Below are experts of layer 4 (counted from 0) of a mixture-of-experts language model. Rows are named down (a neuron's output weights, with its number) and show model dimensions 0-255. Each number is 128 + 24 x the weight over its row's rms, rounded and kept within 0 to 255. Numbers have three digits each.
Before each expert's rows: "comes before" lists some tokens at least twice as common just after its tokens as in all text. This comes from a sample of Wikipedia text that the model never trained on. Tokens count by the router's weight.

# expert 54
comes before: "0", " |", "9", ".", "%", "5"
down0:153134132161124057104107096158126171166131128099100166125089137125146107160084125116107133128117123127122124127143110148119181146114107117119104132143129142101135125097141173121078117172159119137128106101158157139141110133108124112107135161102178100146113085119130164169143119150106162143158116136096129158171143118124143144098164176148066107067124103127063136139108104126140163119125145135151126103122153098104134157118112193152073121170108145131149116097124147120102126131127171133143144123139126160107121156145086161171128128133135134123168112107142131125084125140129104180111129139096110140083129110096131116165124100133126150114133134117124143163102166144142082117158119135133104083134105131140144148077139128134113127162129117122134142142130106111166128173106113
down1:116172130110124122131132169146112131126099116124081084157097134101167119159136130125152129133138107106134129094089117164135103167116145166111105139124123161098135147149145127136176153127097087152108129139108121142149084136092133128091088146110105129131134129132149173136155163154124116119095127125195158137106103162148127099092157115115121156146153133166093097122093179142120151146109087162152099126118069116130111095129176140156129161090111085157135070156094152130133135173168103127133111121177098100141108132110122156162114117139127149150128122139126116125135160132079127179095116147096145140160155130130111117144103144114122125072141131152137118097138124148104131116164121165093151135166087156119129132143141126132137130126094112116109121110120117171098137147158175
down2:124087165109129131104130138078126136137145081107105149133136073114075110147167137133151150133121123143080141124178122083134141190156152124108121121113101160122127127123127173133134102152102143114141138101127135106166123131096134103130127098118122105145111116131123129081134078105133178142128129137148136109143132120100145192135131137157154097119133143142139104115061114082175131135146145112151138145147139109111165148138123135133103139098150103123171112117139143141150113114138088138093132147130148133092133122150111108056100129075091177106105146121113107138168073141121150126074142137152114093173128095099123118124136077151109151153110140129109128137133123122148170140089149116118106143143155152158163121167117087128115144095112098131139109166118147155105157132113158
down3:103153132109152168184122128132144147141150107167121133129129138098101159138120125138161103112139155094153113104172168130126123119132106138121119107119108089173085119122121094158146123169080111155119129141144169104100100122127142142112152127134127174098107131139142105150130114132172136156169125186120117151113121099075134133125097137156151149124102122108117114091131111107144104147161052117096161111128117138128102116132149116136142137142087132131145128135138152096124150149100159154125127176131130138088138137162144178144127165118128153127136115123121133147118126135125134128112145089134091132127127141193149140109153110161106143149174080091144099090074159152119083132120104118152144149151139175135085130119184113156120150165141153105120145137141143077104164137167174
down4:135111086103157115121093144180134139133128102131158145115154145125134152195140050122134151132093131126122104125151131111126136152111133115132137128133121127083128122114113149160125134116072099142134180116139139141170142156163120114129135150120161133127120165102091131085090162187126112146137147145114124133117158099119107145129165128114167121076136114140079132152142178142156113170125147148128135139177151069149096125147173159114148121149145126145142106094076133109113100139140122097136103147093144105136110115142099137121134094121164141134153180090085133117115132172147138102128089169160106112165168143114148146106144115116121123087141176116127159124139135111147099111124144115146110153087132111108072137152104116130080091139141137128150159133146147155138126144119149
down5:112094159125136095135109174134140110085179110095194146058122137145131128154144090148108121172161110151133173144133109132096136146108121152166133105127091119145112138125107127153116114123149153110119089153143108115163106126109162105115086131118133131062144145102153131147146166113149122145161133112121159148125115120101139108130121123113107137142086126136120129160112092099158156148133113120111166175133128106102108166140169124124110121138141131098119166118142181140125111116138108113161089130131129117121140117096106150093093105134137099112147133158101159139097107109105137101149124110095083153129116170160160108148119134134146164173094144099139096108136182126119141159143133102104156121131189122165163055119152134122140132174105169114103135127118132107148135149118137
down6:100090151107098135114113119128082084145136125131118189137071118128100139177138132143171081163108122134113154122119127144098124147131148143135105164127134123107138148123090110102107105137099143132124137117155048116104111104129111136183125111128157082137109132154064122144149147103129159171156113134116161097131150128100157147112102134078171093170151109152102163126114098123137103152100119133143142132116143104085103135162130144112125092130137139154163112121122123152139135133143135129083107137125145127106079145130143167133089110132130127078141157116091111141158184116126141129126139140142121123131146129148102094088136133130138114097104108110171145092128143144144115098109125102173114146142125161143108091125169074160094099129130133076077145152109113129141123138120165
down7:098135135064105144133100141107093130136147126120123104145137091107098130135163109109185119130158117128157137097121134131130153120128162129127110089116118087143139117135085131137156134118140099135149117128120146108102110155121111092139107105189142135117145123105142121122092157138191117134135144150168150126122112127109149103147126143087104149170136110129107121145094130140122153141135124079104118169149186121099130053146143146135137106112167089106108112118106124125131143122147116117091161131150146092089093131156125154102133123151137111110083127159125111132098154135101137128166166080151153143137125157146111145100171189126150147130147125124110077134110119168101112126125087147089157148099141187127093080091107142112091109140136105116109124090088170159126107132154116

# expert 40
comes before: "\n", "|", "-", "==", "The", "==="
down0:143178079157123151117171118141160141103134135149128089144159075147130134118118148132132137122112199135065096162100130097156126122127135114142136144131136130120097157105098161119107112156113145148131110050112133113120131066133079144113117103107079130118143106119123110137129109106124151135132125126107101145127089124124139145124138112099138100171135126132102146148114180114112124126116135167117090133114075143134140131175143146134112113154131116116156099148144117150125075102135166141142115141165118117113071116172121136146094126061114162149109097145132116125090175180133136126128139089118141135139121125105132076134139097125069113144115105105103112119122175105091124143133128140118177168134121160159099124140140151164101130096121149153155125131100141132124163135107143
down1:084126116130114114155076168097162079123105169119160094124145110125122132155182152101112158113144107112106106123128149157158101098155102104115147132113133125130128138154110141108144085082148162116097142171118117125117146097172142140111109124140083145100090156147146143152133142152110090141146138132109107140106088119152146108112127100138158127098176120125124121114069158125125131090138131169117125047168132110127127098137157112138111107149131124160160140120096135142146148103103095114121102115110100072153115119115114148154105132133145137139151152105104121136166126127124128124144093168109157103158097138127142175131128101186086114176153098130129133088137109105089124113120129145152109135155085136149118080148090140113126139151152104094078156110126118136113161143106116
down2:173156120099154135136136141128133148139141083109123167112145099166111126119165111142117083156136137145144121141117125141118148123108167123142160129127147200162084083115121144161132128147110119136091140156122105124150149150083112135165130111127133143104125111081144128120133088164120157154137145147149132121115120142061139150144144133151131111121111125140165069125127086134150148156175114159084165144134139122134154164156154158116153103164096112079147155105150162132118192104140161095116143130116141113118116160164098139125146171164130149112120095134136099126125157098097133139100129117113166157146112099156101129156156088128160146139095117098123125123106136113174129118127146113108122136133155111157147122154107173119133147086139096105090142079121100150077121092103110
down3:095144146108124100148111096117147109108069130118150169094107109110107071139110139125129139117149154135109152132134136174098126154095123083112152113156126108146152111128121104151149081150097105100168142190109167099137131135157119156096121129165130120069147093147135137121123099130164134127149134154131090124133140110125133113105139151129148125111175142099161132147111138124134119069145127123086131117161192132116114152158182135128127084131083141097090147167145095104137145116114102157117096103149127123141138147122111115147088153147132113137099152174142170121096160124104111150113168107113137177115158144120151105136115155103125164138086088137136097098130107135109108148069159114112136135134140154116167138113143123092128147147095113147100101084129110101142113153140149
down4:106141090070118136125142125150170074173123139082152159149144164125090110137153114124160120097152164127158137148119172132145142170118188116138143149111146176179115128129132138151105119171155100114106112125131119131165108083111101146156177109131113128131130085084126107107130144133141103142134126114150096154083142173124091143147170113145146180109138126095142116145123110134172138130121086122123170155093152147133135156096112159124105101123142124161107138111082132126105140145120135102145137065142104154129137165126151118076114120146117123111127138107142149132116131148101144150139083126108152147168111113142146102154138122100121105126123127115058154096125162138151131122123134147124117119142104119123154141158134086093117095166128141138130142083084145143135066139136129
down5:125091085168113151114127139115095097139199170173158133097114134104130170143120106119159072166165093157127172133095136155121101120137141136096121143122106181113108112157162140132145172106096140143134148143086126141153126149140145159136147116134131160126109166092093173118163142087163154106148137147103164106127105164128141164085107171133140146164119136161102171078094128140111135128128120118130132129110108155133087129119138113122110121133121119146110107156110140123133125127131183105140150184130155113129087102133152111092104127169134175107137147135118139093088097113144119145131117165138129119095119120168117102112107127110114138151131138086151122128202117094112124115110132058144141144137134116150092133135158160134123130127147111128145104133137133112136098136133165
down6:153095135163129133157112161103113112143095141145158136115130113089119129146166177112137124131101144127122124136085129171155155130125117120080133119069116160130135126145107113160137115126124134125172087138127116088125098077144131159117139126135152094153123109111098124113186118125125138123115109160102158167134118093110123114140081135097146117118145138165069139142099115132150111127088137129140143105112124130091126115167152090116102104126170104157136085127151133111170130127095118132116098141161160094153097095140163143110089118146135118146085125175149165143122120120150111139131140128142120137162123156160078113134117138183089075135120179099157133067131145087101131145154133115109162151158130103157129134156160116100103161147125098115098150090110132093140141154091120
down7:147111119129108148117163110143140134179186096126098074133131082141140109093109110109136133180121148167102088126142111098110040112157144124114117122141125173112079096131113142097098141133074150129138142118113115111132137128142147119083169109143096116116133117147128107162126153117120159127181145139074118099141172084144184115115135159116170150076150111166139190149129129156092099121112139098128072115138128118162118158173127147168135134141110120116146115128144116126147131116140142111121109128126121109162104137122151126118146132172139128157165125129149131094180151163140128126094139086121147129104132116118099148122090125075105173129144137131126159160149157147144119121136103112160126138108110130174131153143122128136106130087128140164133142129118156129127117141132103

# expert 38
comes before: "0", "9", "8", " |", ".", "5"
down0:111136107106138137100095123126145132106129128137103112100099101111129135122070144138123182128160149123161114108167145122112124118102134106129179090149109145135130114102121163142125137074105109134166116097094125099116135136155103127143138131192119110131083107117148153131138149134110110132111143134122101132089184114118181141134121168141126115136136078111143085111182076187142181096101136113134114109107139125098118131111132146079105131096108142167073145106128167108098103148138160128191094122142137131117140089096144149143144131113168164111132095100151089174124092129129153134139128117115106111136109096080129158164141187103104136123136116107119129168129093154148087116142082136147106158116158144144102119121118110102114122159136114128110152128133137136139137139156124
down1:116157128112143126080102126144134162163157107108111194086133100126134155155134147129129172140126126122135120122135112110140144111160156102129109165107106093139131159132135098158082129120152153104119136120143088099099157107114095147158158090107147131121117156100075109120117141117129163123129092106136149117142156131182137132143144151084171147103103122139147083108123089099147102139098149131090128186157135152101171159185152139158121109135098137137097103105148102078119134132119133163111129126150092184125118124132151094137143096090132071142132137114160104138116169141100147129125169110163141120144111154109136105126105136124098122116099141121134110101148135204084110167140126098109119095136126138137144152134115131116128132164145153110121148143101141120107158137100182
down2:141152092123171146123133148135166120111148077140137094143136134106111144106127102109114116106120163103156120122137145158084123126109074119164187138114148147110177103118116145132131116146107147121124135145094172085120147138093149124146108152137143111164134101106159149140128138103150126154097128126123123101104129079120154148102155117135183115124120140129164121150136155115142097177183156142118137089109136124147137126123145117135138196083125144118174103139132132178134123142134129141149097092129107147141133137128151114116108127115135123114133170117117108161141115094182171090091108091145063114157079122144135138104143094117108115147138143125107159126091115119077141157135150118112081134130132134077135118142142113136177110119143132093096065173131137101092141119114163
down3:129127130101114175158128126109128155150094112131152156145162137115142145138122098153147132136103111109135091095155111117156174150151137112115121126059082140155164175152124161123103154080078077142137152079092124143106112142133150159143157120136137151167118123132148142157110101104123115107115160119131099066123140140119141171085179133095136116110111099164154114144153103128112123144150119097153099112156167142131121104135170145104085139120110091111120162168109114110117162102128103156142142107078126123144145166126135162115148105105140148131098169111130127141144135136101126144154164134108138109133126112138155150157128105134138140094134135160169139145157089148131136118088116115111086167147083135137106159096112101166146112139094164132131156102117175117102141113109096
down4:175139136135103146148124109135150115122080101122167131137126133102137076098091114121088121136071153101104170140156142157114165085128110115145144120096151134132117148115168166146123098077108127165134096163139064137143166122114129135103124170131144117109114146132129126137144120107105130088137115124113158116112151131125155119134119110082148104136131156138118121131117141129116098150113113142162134072143106104089133126101148116131135140128108137118136161109135098118105139125079125070156099126129133125197129110132139123112090101105126185130086107138142124118132090153118091098119115121138110121137128106125100056085095146170108147087177096131116128186122077143141098120176122152119152125102138096160131144146130158096100149109118116156125153144161123123136108148128086
down5:120107137156115117114116110160114133110145143079121114108105105142110159125127110160126118118129099123150085129093132187134141138098141092135119137112144097129138119119112124140123133065127156131116179117143125101108182148126130104082133130136130153129108122124084138200111125137122145073093111139151078118119131136092125126107095122103159139122104098138134112125126172113137112112141107098138070145078120115115090128121085123123110102162105148113096150157141093137150100113171146129128159131131122148115140137134089117132130144140136108126137124132147151157116202114127103179194136060113114148066116116154109127113105138163147143108128125141157105141122164130184114102155144172145136117121124137129107129141118072143150126156137113173104095123101119125131058118143132
down6:130107120127153111108138169114136145176120132142115171097122090121120098105124125135144094129128098168161131112109176131151098115166138110128119130147099155138112129127121140121108145172125141087126129098145102137134082158145103133167164143085124091121091117109133139107086126164145150082119113152115156140169118112112137157141159141098125126085131164092137130081102130163114085126119151132106146115081100118111145138135121091170128124104141088155155107131112119147174164163068133127095152176098107154091122141067113103168075134134104134129178073139103155106138114103117109158134124108104141144123126149154153116126148157099135129113145137135109175143128139134200126116102132128110148093127126153156109133144112110160103149103141150156095128126098129152117131116088141
down7:117151136160131106105099122134120104121127096122115138119120126148151127119142089108098091086113149064132198113146130104105119133135102145159127140126110141125129136108144148122111123135150114112127109087191090145071162128139097115124133134137077131129102143148138120135148105138134104135127111079147157136104102088108102166090145183096105128077093132108175135123105111108114136121103125148158114120109128130059096129143099155162127134103107154124117121099157158139121178079093135157160116136125114138156110112093105094171162149123147109154166107118132100135112132117136129164134154129118129122170103135104110173167119154126146118128130118154113139124126130166119140104117153087091101141114084105078112088118130121128155106119139106125160179110072141142139114142164164

# expert 23
comes before: "1", "2", " ", "3", "4", "0"
down0:083133150148096132133109160136131155075148151179135112167122122164118137131111129135154114110111110159135178128104142110153136092138094161116111096177085143130118118105125123151124160163162124121098121144138128116136156164105135115122107133128165122161133167134134164180129137164104105081128127156114098103093105147126118080135130170172141121111115165101103140125157127140118131115138092079141144121104105116142129145082121155124171147127175147152090163129146133100146147128157146145152116066099099123194101143137125122155130111148137137138135107168119118137108108067138124131109122141129154123152092149112153098109152122116124107106109149151118092121134166151126121143150167124126151110134124095107126142094141175151122177173115186182133154114133120118141117125087152
down1:105160124139133071141126089165077176150211156151095124140108111114174101145147137145153146131140169111127134116156119090080117107146087102146131119185140095098168127109141147138129154127098096096158138113120084100077122141129126082152093139131147086141142106149127125115132095127102108106193133131133140110109126123131114141151112163098165102112119122129102121128123143158076121166157147117083133125108137104069135116163118090115120154115140152076127114110163122105119137140136140131110103107111136134090119124092126163110108152132087146130090192153137109130124117128123132105155125157116104130106110124134103114104144169099153121112149133147098127122098150117120136135167116161149126127139126111125119115093144104107103200122145158127145168121144128110119124129128135
down2:133121122088126126129122094139150135127086177124141147133166163102123107113145144085101118120162154119125116112082141109137167148116168146071077142106127115131113148126101136112083111136156129106136175120120099116093106100151134163112126124135122141128139128120147129084127098115107106156108134119136163140162076150124117116134088151130139069152159110111135137132104108128107112128113114098061152094151161114139132134135119102126101147162126111190115111123159151121166138153168123157115124156174141182149124116157119138174076107149161139115143162157156129094107124099101128146167119099162150133111103135130138119133152177146150156123167128131117142157143122117114137144129109110161154117078127115087147132096138178153139131109112120144137134120137058070151126159140126
down3:151088113081142138136153166095103134136100120149123099134159098137172114118101110127128177097078149146145160186136105155136096111128103093123134125083140151089122121176126105109162121157083151155122117094109120109191134141097120133130131132143151145120107094118120160116108158129138102156124130128116118136118072187145127118120125102106164125185135112115106124142106111088110105135129101084130092144132115141149118127140172098166099136115120135149115116114119098094146133089131139103072138114143141119143123119142152108137112128122161153102141138137216136154097152089132155146181143116114136099116145130132149138119149132094147162089124139130092142132137136144084124113124178116121162169110146139118091159158162137123120128159157111174128106158138109127118095115134151
down4:083150069132135145122075122083138112070105119147094131126126130110109133127122174115134146130128155117121163116123120104108098105123103090100117153126071150133177100160110114116139133088126140119152112125129134116126111133109156140096159181167141153144098126113134133137129165105137180072104125126135148123134176141127108086086139103109126098154149110156131139147127097114104143162123159146067147119136116133114111124151142138103114124124128142159148090116139159112138104113085132167134127154158163106141143108113093162138105124116097161129128136130110156118206102140141119147112127113162108164101097116135162135113168140132136126144158125127139089163131140104118123088099146113104073150132105147082126077135112113102097131121146155150119118145136145180163117191126127
down5:110125120120121147116136155129110132135137112157119124133114085108100139143116101153128125165089111104144111157125127140142190168165134120120116163095130105146175148113111098157155130135169093142120128086147149151133095126096113121115128160128104112150106164116112173098112142085117119121134123105114133114103133102152140117121153152147124104144193111125091140178114135113137107128136175113111122107135118120156108144103125115125169108152144110127104126130106151123149155125078164120126122155185090180150088155122148094126104121069095167163120125136155166140140079108167164139148134092131181108163109126110117109074133171148130130110085129157168126128170121127108093108104160118153146141119104103117116177153114142146144110150161124157152146110089120127149097167100132
down6:101120101129131160117139154100143121151133117137141148162123118111142153147158134129127107148127131117105164132117185099162138102147157139150110119149065106106120136052133104155124105105117098122108132109161119134135120118170130181175110141129127105121117114157142149126098165175119124125133105179116159173103134106117126151144105138097124155150105172109114133134131168137128108103156143135103105148156142068128161154153144134131130118167130104129153145097155158113110157121137152136119131105177103151149122152115126102134133101149148112128116153132141128107126114143128111201088117131120173147148128127178081110173123114115082120131187131157100156131169106165083196120112163128124120129124119112097106151140123162160131116094117130119139116108147157108141126061118134
down7:160127090137108106129158138138117132129145134105128116133109143145069150090124173092093151142149113138103159117106123140083113137102114119145135111129133177149101163101107109141130145158117139106098115138112137177133115134124120145136143107101111141144171075133126200079112154124115146176148115142110121126125125138165157137107141127158122099081154114157098124110104191116120133131172160107119129141105147125123167114115157106117109153109105110110152126143124164083118107156129088140145137130119099129118141169137135117111135104131139138088145131121106127129156143142144125189129103143141109174132167165139119179167086135185165101148120111124147128106109139103167101145087092095111106152129106110118132131112149182095114130132114103114130156138081110172100117107190139

# expert 63
comes before: "|", "-", "\n", ":", "′", "W"
down0:096132115159123149101147131113122112117127088143106126144157079096114139141102121160138115079090113095143092093151106084148184148113114117126095070132151140119120145086168118154152147122136115116121151172121112117191124148087158117144159157129122113157136152165107133123145097131131083120130113153138092129142138136095156145112122118120111142177135119095101100104147136106118134111123109103112133169114121110119127125110131134120156147109106126082148152147132108116127107097132148092132095112086140179146139101127127161147111181130177127147155104118109119118065085123173122140121139132149151130157097146114132094099097131119147123120130118160116165158114081158130159139178143126133116094062138118115166130180121107101130105154120124140164095125127163146112129076154124
down1:136165130104099102157187125128115138105127093155085127155141140159103099145120146153137125109108105143150109154124133162135132150141127177136096135137136163132123120134148159108092145105094125092091100101145099129131118104130117167156111124108161141146106128115132114113076134106109120161139144122119100179129145116144135116139147119144143156132139101098093123150110153130089151131158119104178169155124157147143150145142112092115150152133141132142113130103096101154085127100124092162126156102111158092132119132127105128139158121122096081119167132157116077112111140164112132121134128121110103112168086131147128118120102154171074133137128156118094153175169208144172109118144138133116189101151148142140109134125139106165139120116132123172177148097147095124114125127173073
down2:139142122128125120105161159127149117145084149121095093147191159115132100111092103094136184123127114141144136103128132123119139129157122125122105113119140115161112072158145083113115175141091149120147122113121134111127128109105119118169143160125160100154135109137149135122113085150127117132102144155151090114125144138121131153111125109124097131132098086130130148137126117121111136106032061130188100120145152104078140126134105098085156095120118081119087117109127115161145106082133155149080119096167139148146109111115099122179130101107149145100119140085096134124141126127106127124158124143138140088120140157092115112136144175069125108099157093141101178123121148177161119105127127121141163106132099089126126117104114142129106115139131117137118118123137136105155133153156168
down3:100171088107145124152143133144131087119179113144168138117133152079091114146088133127065104141140127185133127076165132154079104059093109117109097151129117133127116071130152106111171093087126115125122134195128113162141124093133123151145114123138149164142075156161100157143111124178129137118137119141132140125179088136136117121113163148146113079145112166093128112116134105189133129143085117119144134130116134127135127127123141124138150155135149132106133096127138154108132105139105119103104114145150125132107128100122131111092151151132127137109169134130103104143087104137119123149057088116137114118130103104154120115125110115123155137131141116128131109122118107122154174071150131104126166112110150093131156115126133141102149143144082085131112160120140127121081143103120099
down4:148138108168117129152148178167127116128165125153167136125075136140077121132172147125110106143118150127163112147101151145127117132103107148127124136152095133143107100138057138118137144111149135133107126127086131133153089108139105108115082147129154077142139149125139164114145161123124136101150123177125135133099115130098096136156137116140141114122159065096097097140124121090157171159175153118158163148129110141100121086094138150084113122101109086126114098135133145143150100158114142131127144157130112131107091108152120131131132110132116151108110121138115094156102163111142127174145140169086164129102170153108120145091131121103130134141158101126149127133099139037136151135139157158085135106130107123124109085118154138111175130140096146071129109109119111134105103131104167
down5:148110159100142096099131129141141122111125163123149151157120094109140157148104148097138077091130116148110122115156139121107132149076161135121133145109130124115143102165148133135179128149116094086133139078137159115083108123140144107175082133091131114119160094123149150129131155179148138087116135131079124101127072109118118139108115100145119133154105145107110144114161123137145154148115152091186142139137093172108134100131120124103169113126150152157132125168134118175134122136142107103105145154148125120110113108109145094132116150058117109139128173108137079132131143113123114116151141147135125098100127147132095159113147149121083160146119130171176137133160134130104107139198146163119099105101119147166132139075155148115070120099123122113133110139126156156136117182132142
down6:151161136162121123181132118149121144139130154143135116105069128130094142094148139095139107133152175076122105127118142151163123147112130101121137174117110138143095137137142108148130125145124116128145104157172114150136128152102123118175097168107140143147138128155101109123180148157164104183144117160161169123129146154113138128112120141107110149159138122117123137120107144156125148145071159121127106120150144102122083106197144125123065094113113094135145119127132170095173116116102104143160119164105115110123128126097111087126136088156139131128089152147090135099085088154132119118072091139097079126142134144183152119142144107145111146123131146120123124167140133138127135088175119139114131140097131078123089094104174138143120144103115154139117114106130137089123123136174116
down7:097098146116136145123108125141132160183086090134117121138117117099075126176085134126113076086115088135152142112133140099119086099143142122129122156164153141143143149125114131149142152129120101085150162101109127132160059156118122083114116144124154120102093122132103101120129104104150138133084123168114135141135107132128115082121086168138125160134133147129104124115117124123158118143146135152151151129099121122177171156162102121116138124160115128141111167147069126113127122150124159139129146074134152160137090149124079125138125137107115141090123102120113099164129162117087119136122131080121105142141123112104133120129085157105135096176135136137099099140121135104154111132101096193093177112133112130109132093145075094119126167135084095132172117146116113092118112108140119

# expert 1
comes before: "|", "-", "\n", " to", "ed", "es"
down0:157100125112174140118142100124149111102129126099113137117057142129165135132154119106087128127129148138115118151087156155142110147148105166120114144099164104127114116065159158130167119137142113115145083140151096138110142121100112141099144138126104102160123131102168101130152144086160161095116137121131117120141083038145109137111121109109145121139144117124140097101121109114132124117131112123116145140106106141077153146087096120129122099114152116135129187125101163081114150119111091151124111113145133134144149138127167152136118114110135083116175166112119092110131158144096168125121137118134156094185122094153150142154122117091154114164094080099109114110131139141148140143117137100071158147137123131135153143171142112130166140086160128094089152144168154121104140105135151
down1:095178135107138129088107144078146164100128097164106148115129115124116120152127105146138121089148119096137169122123125109134135138151128135129169122109123101079131076145119107126131148173123117147120125142132112130131171109140154122083170139104111127090172129131166139134148137142133150133124140094113135106140176124126117143114099163153116142120169139126137096121136177152145171111123072124126099119130132129163126141123156091140152130105117122085096131096187100142137147140099133146138100109146144135170073107148170148127123124161161125138136133148124136102174128145133148144157146119160100091134105166138145108113131143180085164104177150147108116100114112104091103129128118118117150143120122148109141187148111135143124106130170097173106174113062124081179130149111138
down2:110128124131130141120176112119151123119140121126136143135165104126142114110169118109134127098115181119107123141119166130164119148145095149067098130114160145134177125137119136132097137145127140107152119096130161119120102131096146131120140102160120070163135159070130135153143069106123168123103130137105144080145174073120124097106122152105143095149135103063135103155137108155149122099128133122131145086117095189164112125142085173117140143113135149140107128116133154094143133166124115125127104115071113165141167134182128159078087111165116110102167151101141093188157142128131117107122108130149128149112142151105117127122108124118148077148148157135103130101114139099107112130145143098112123172127126177145098156126133129108140131150148127114096175120131159114122114126130087
down3:134114147133122148104137155095131095107125119104116177130134152097127128118100124142135132130127178165143125082080156141133114134095133149097167111132133114073104086190119101112133119154134132131125126140170154164114126134159178093158096150136121126101108132152144122147121157121118132140109104142182141109104155120130161088133146150115109131106130138102132174138097138132087095159096122151142100120119124132122123091149145170146108140088123154157149101106099154101115143122111116108122155127124102118118113132134115163075123123132115105137123107146103077125091132154106109155137172077144175148125112155113094120162065158123104119131131194162120102119162097141146127142092120126119123098158111124131126142080146127129109128128158082109112122101129194183140171130158147
down4:170138121148115117118120120141139130127201124135094152094152149112155109132159152120118190160118129103139121127095137083139126123144117108103106096129129141134105114055163116120126102159127123136090160131125146099121091096133113117155136119172088127132113084138153111082134126093094153141134128136147066134079161181070177117150071100145159131136120140142164144144135139124152191156135116081148138126131115118139139148146110152113107123131122124112112158146114157158079095095169113154133101111178111137099112138141109117157142117124136139091133141154151140112187142102151157135139095130130124142080110095151157118128136095106117103114142133138149147123102160134112137094113105137143119169107113131121127150159141163105132152103154125114159159136145140155118156098122101
down5:111148167077090110118113117110118163119114127151063159135148101129140140096140140136091150138131143155148162119163154136144131145135172187141108146109128137150156162136164119180120183133138157093109121156130124068128128122137132075156132100116110132138157163120134155157133165137099185083147093124130132132139196158122139127127159145122119114141107140158127115154120160113145086136114092090118105113088140125117118100133121094137143140153120093138120149119138115119129151102104131132167146123120134110114118146164138153117123130142130143139124137172083173092124139157105113121137139098136125100106137126126098161173152127134096126103081109116114117122107140086151100110194119109107142128098162159145120162157128121122121102139110112089132102098136151100070182137157134
down6:167134098122145111147126151166162107119140145167121113112115108122145145094171135146173121129101138115136136153121170106123106095170161095172082143132116087134125146113143119136114093119118099109106111155104084140133106112135104131118153114069157168139136130136089115154163123109108134150151098094149150134144125144116090166109153116133099111110111149123067122123118115155108116153140122070095118154100187119187109159111103165130136081159121151121127150121135080113109144127139135146129150122124084136167177199124126077117100128168154113136151109124116137144108107183146094107137133127146117129144083180154112137113155118108163138112097147160151157130129105090103118093117150101165126094129121116117145130144118094110125144131112135160154091129125137140119150106122133
down7:084189102083151140077090192090148098106142136150125135120110159105072105121092077118092171130103154115122124131135156101151113131159145093089105091063117144127155134058112156151153136135162110168107148163101091115105149126138133081107088109120112084114086124110169094101120118132111141109148110150133087126110137102141135149097126130167137118140098110104131103122153132131142137080125165111139124173111139120154103149130119103156131146137147140139065144120120108155145128129156140137140146153123154137130131169138126140113138133094195126150131121109148153165100128126080139138144106167161115142128146101114113148105130147128141145129138147115118119101091105165121117137131111117134170130129106092127107114135145125145123157127123103144128086119131125137161165120149134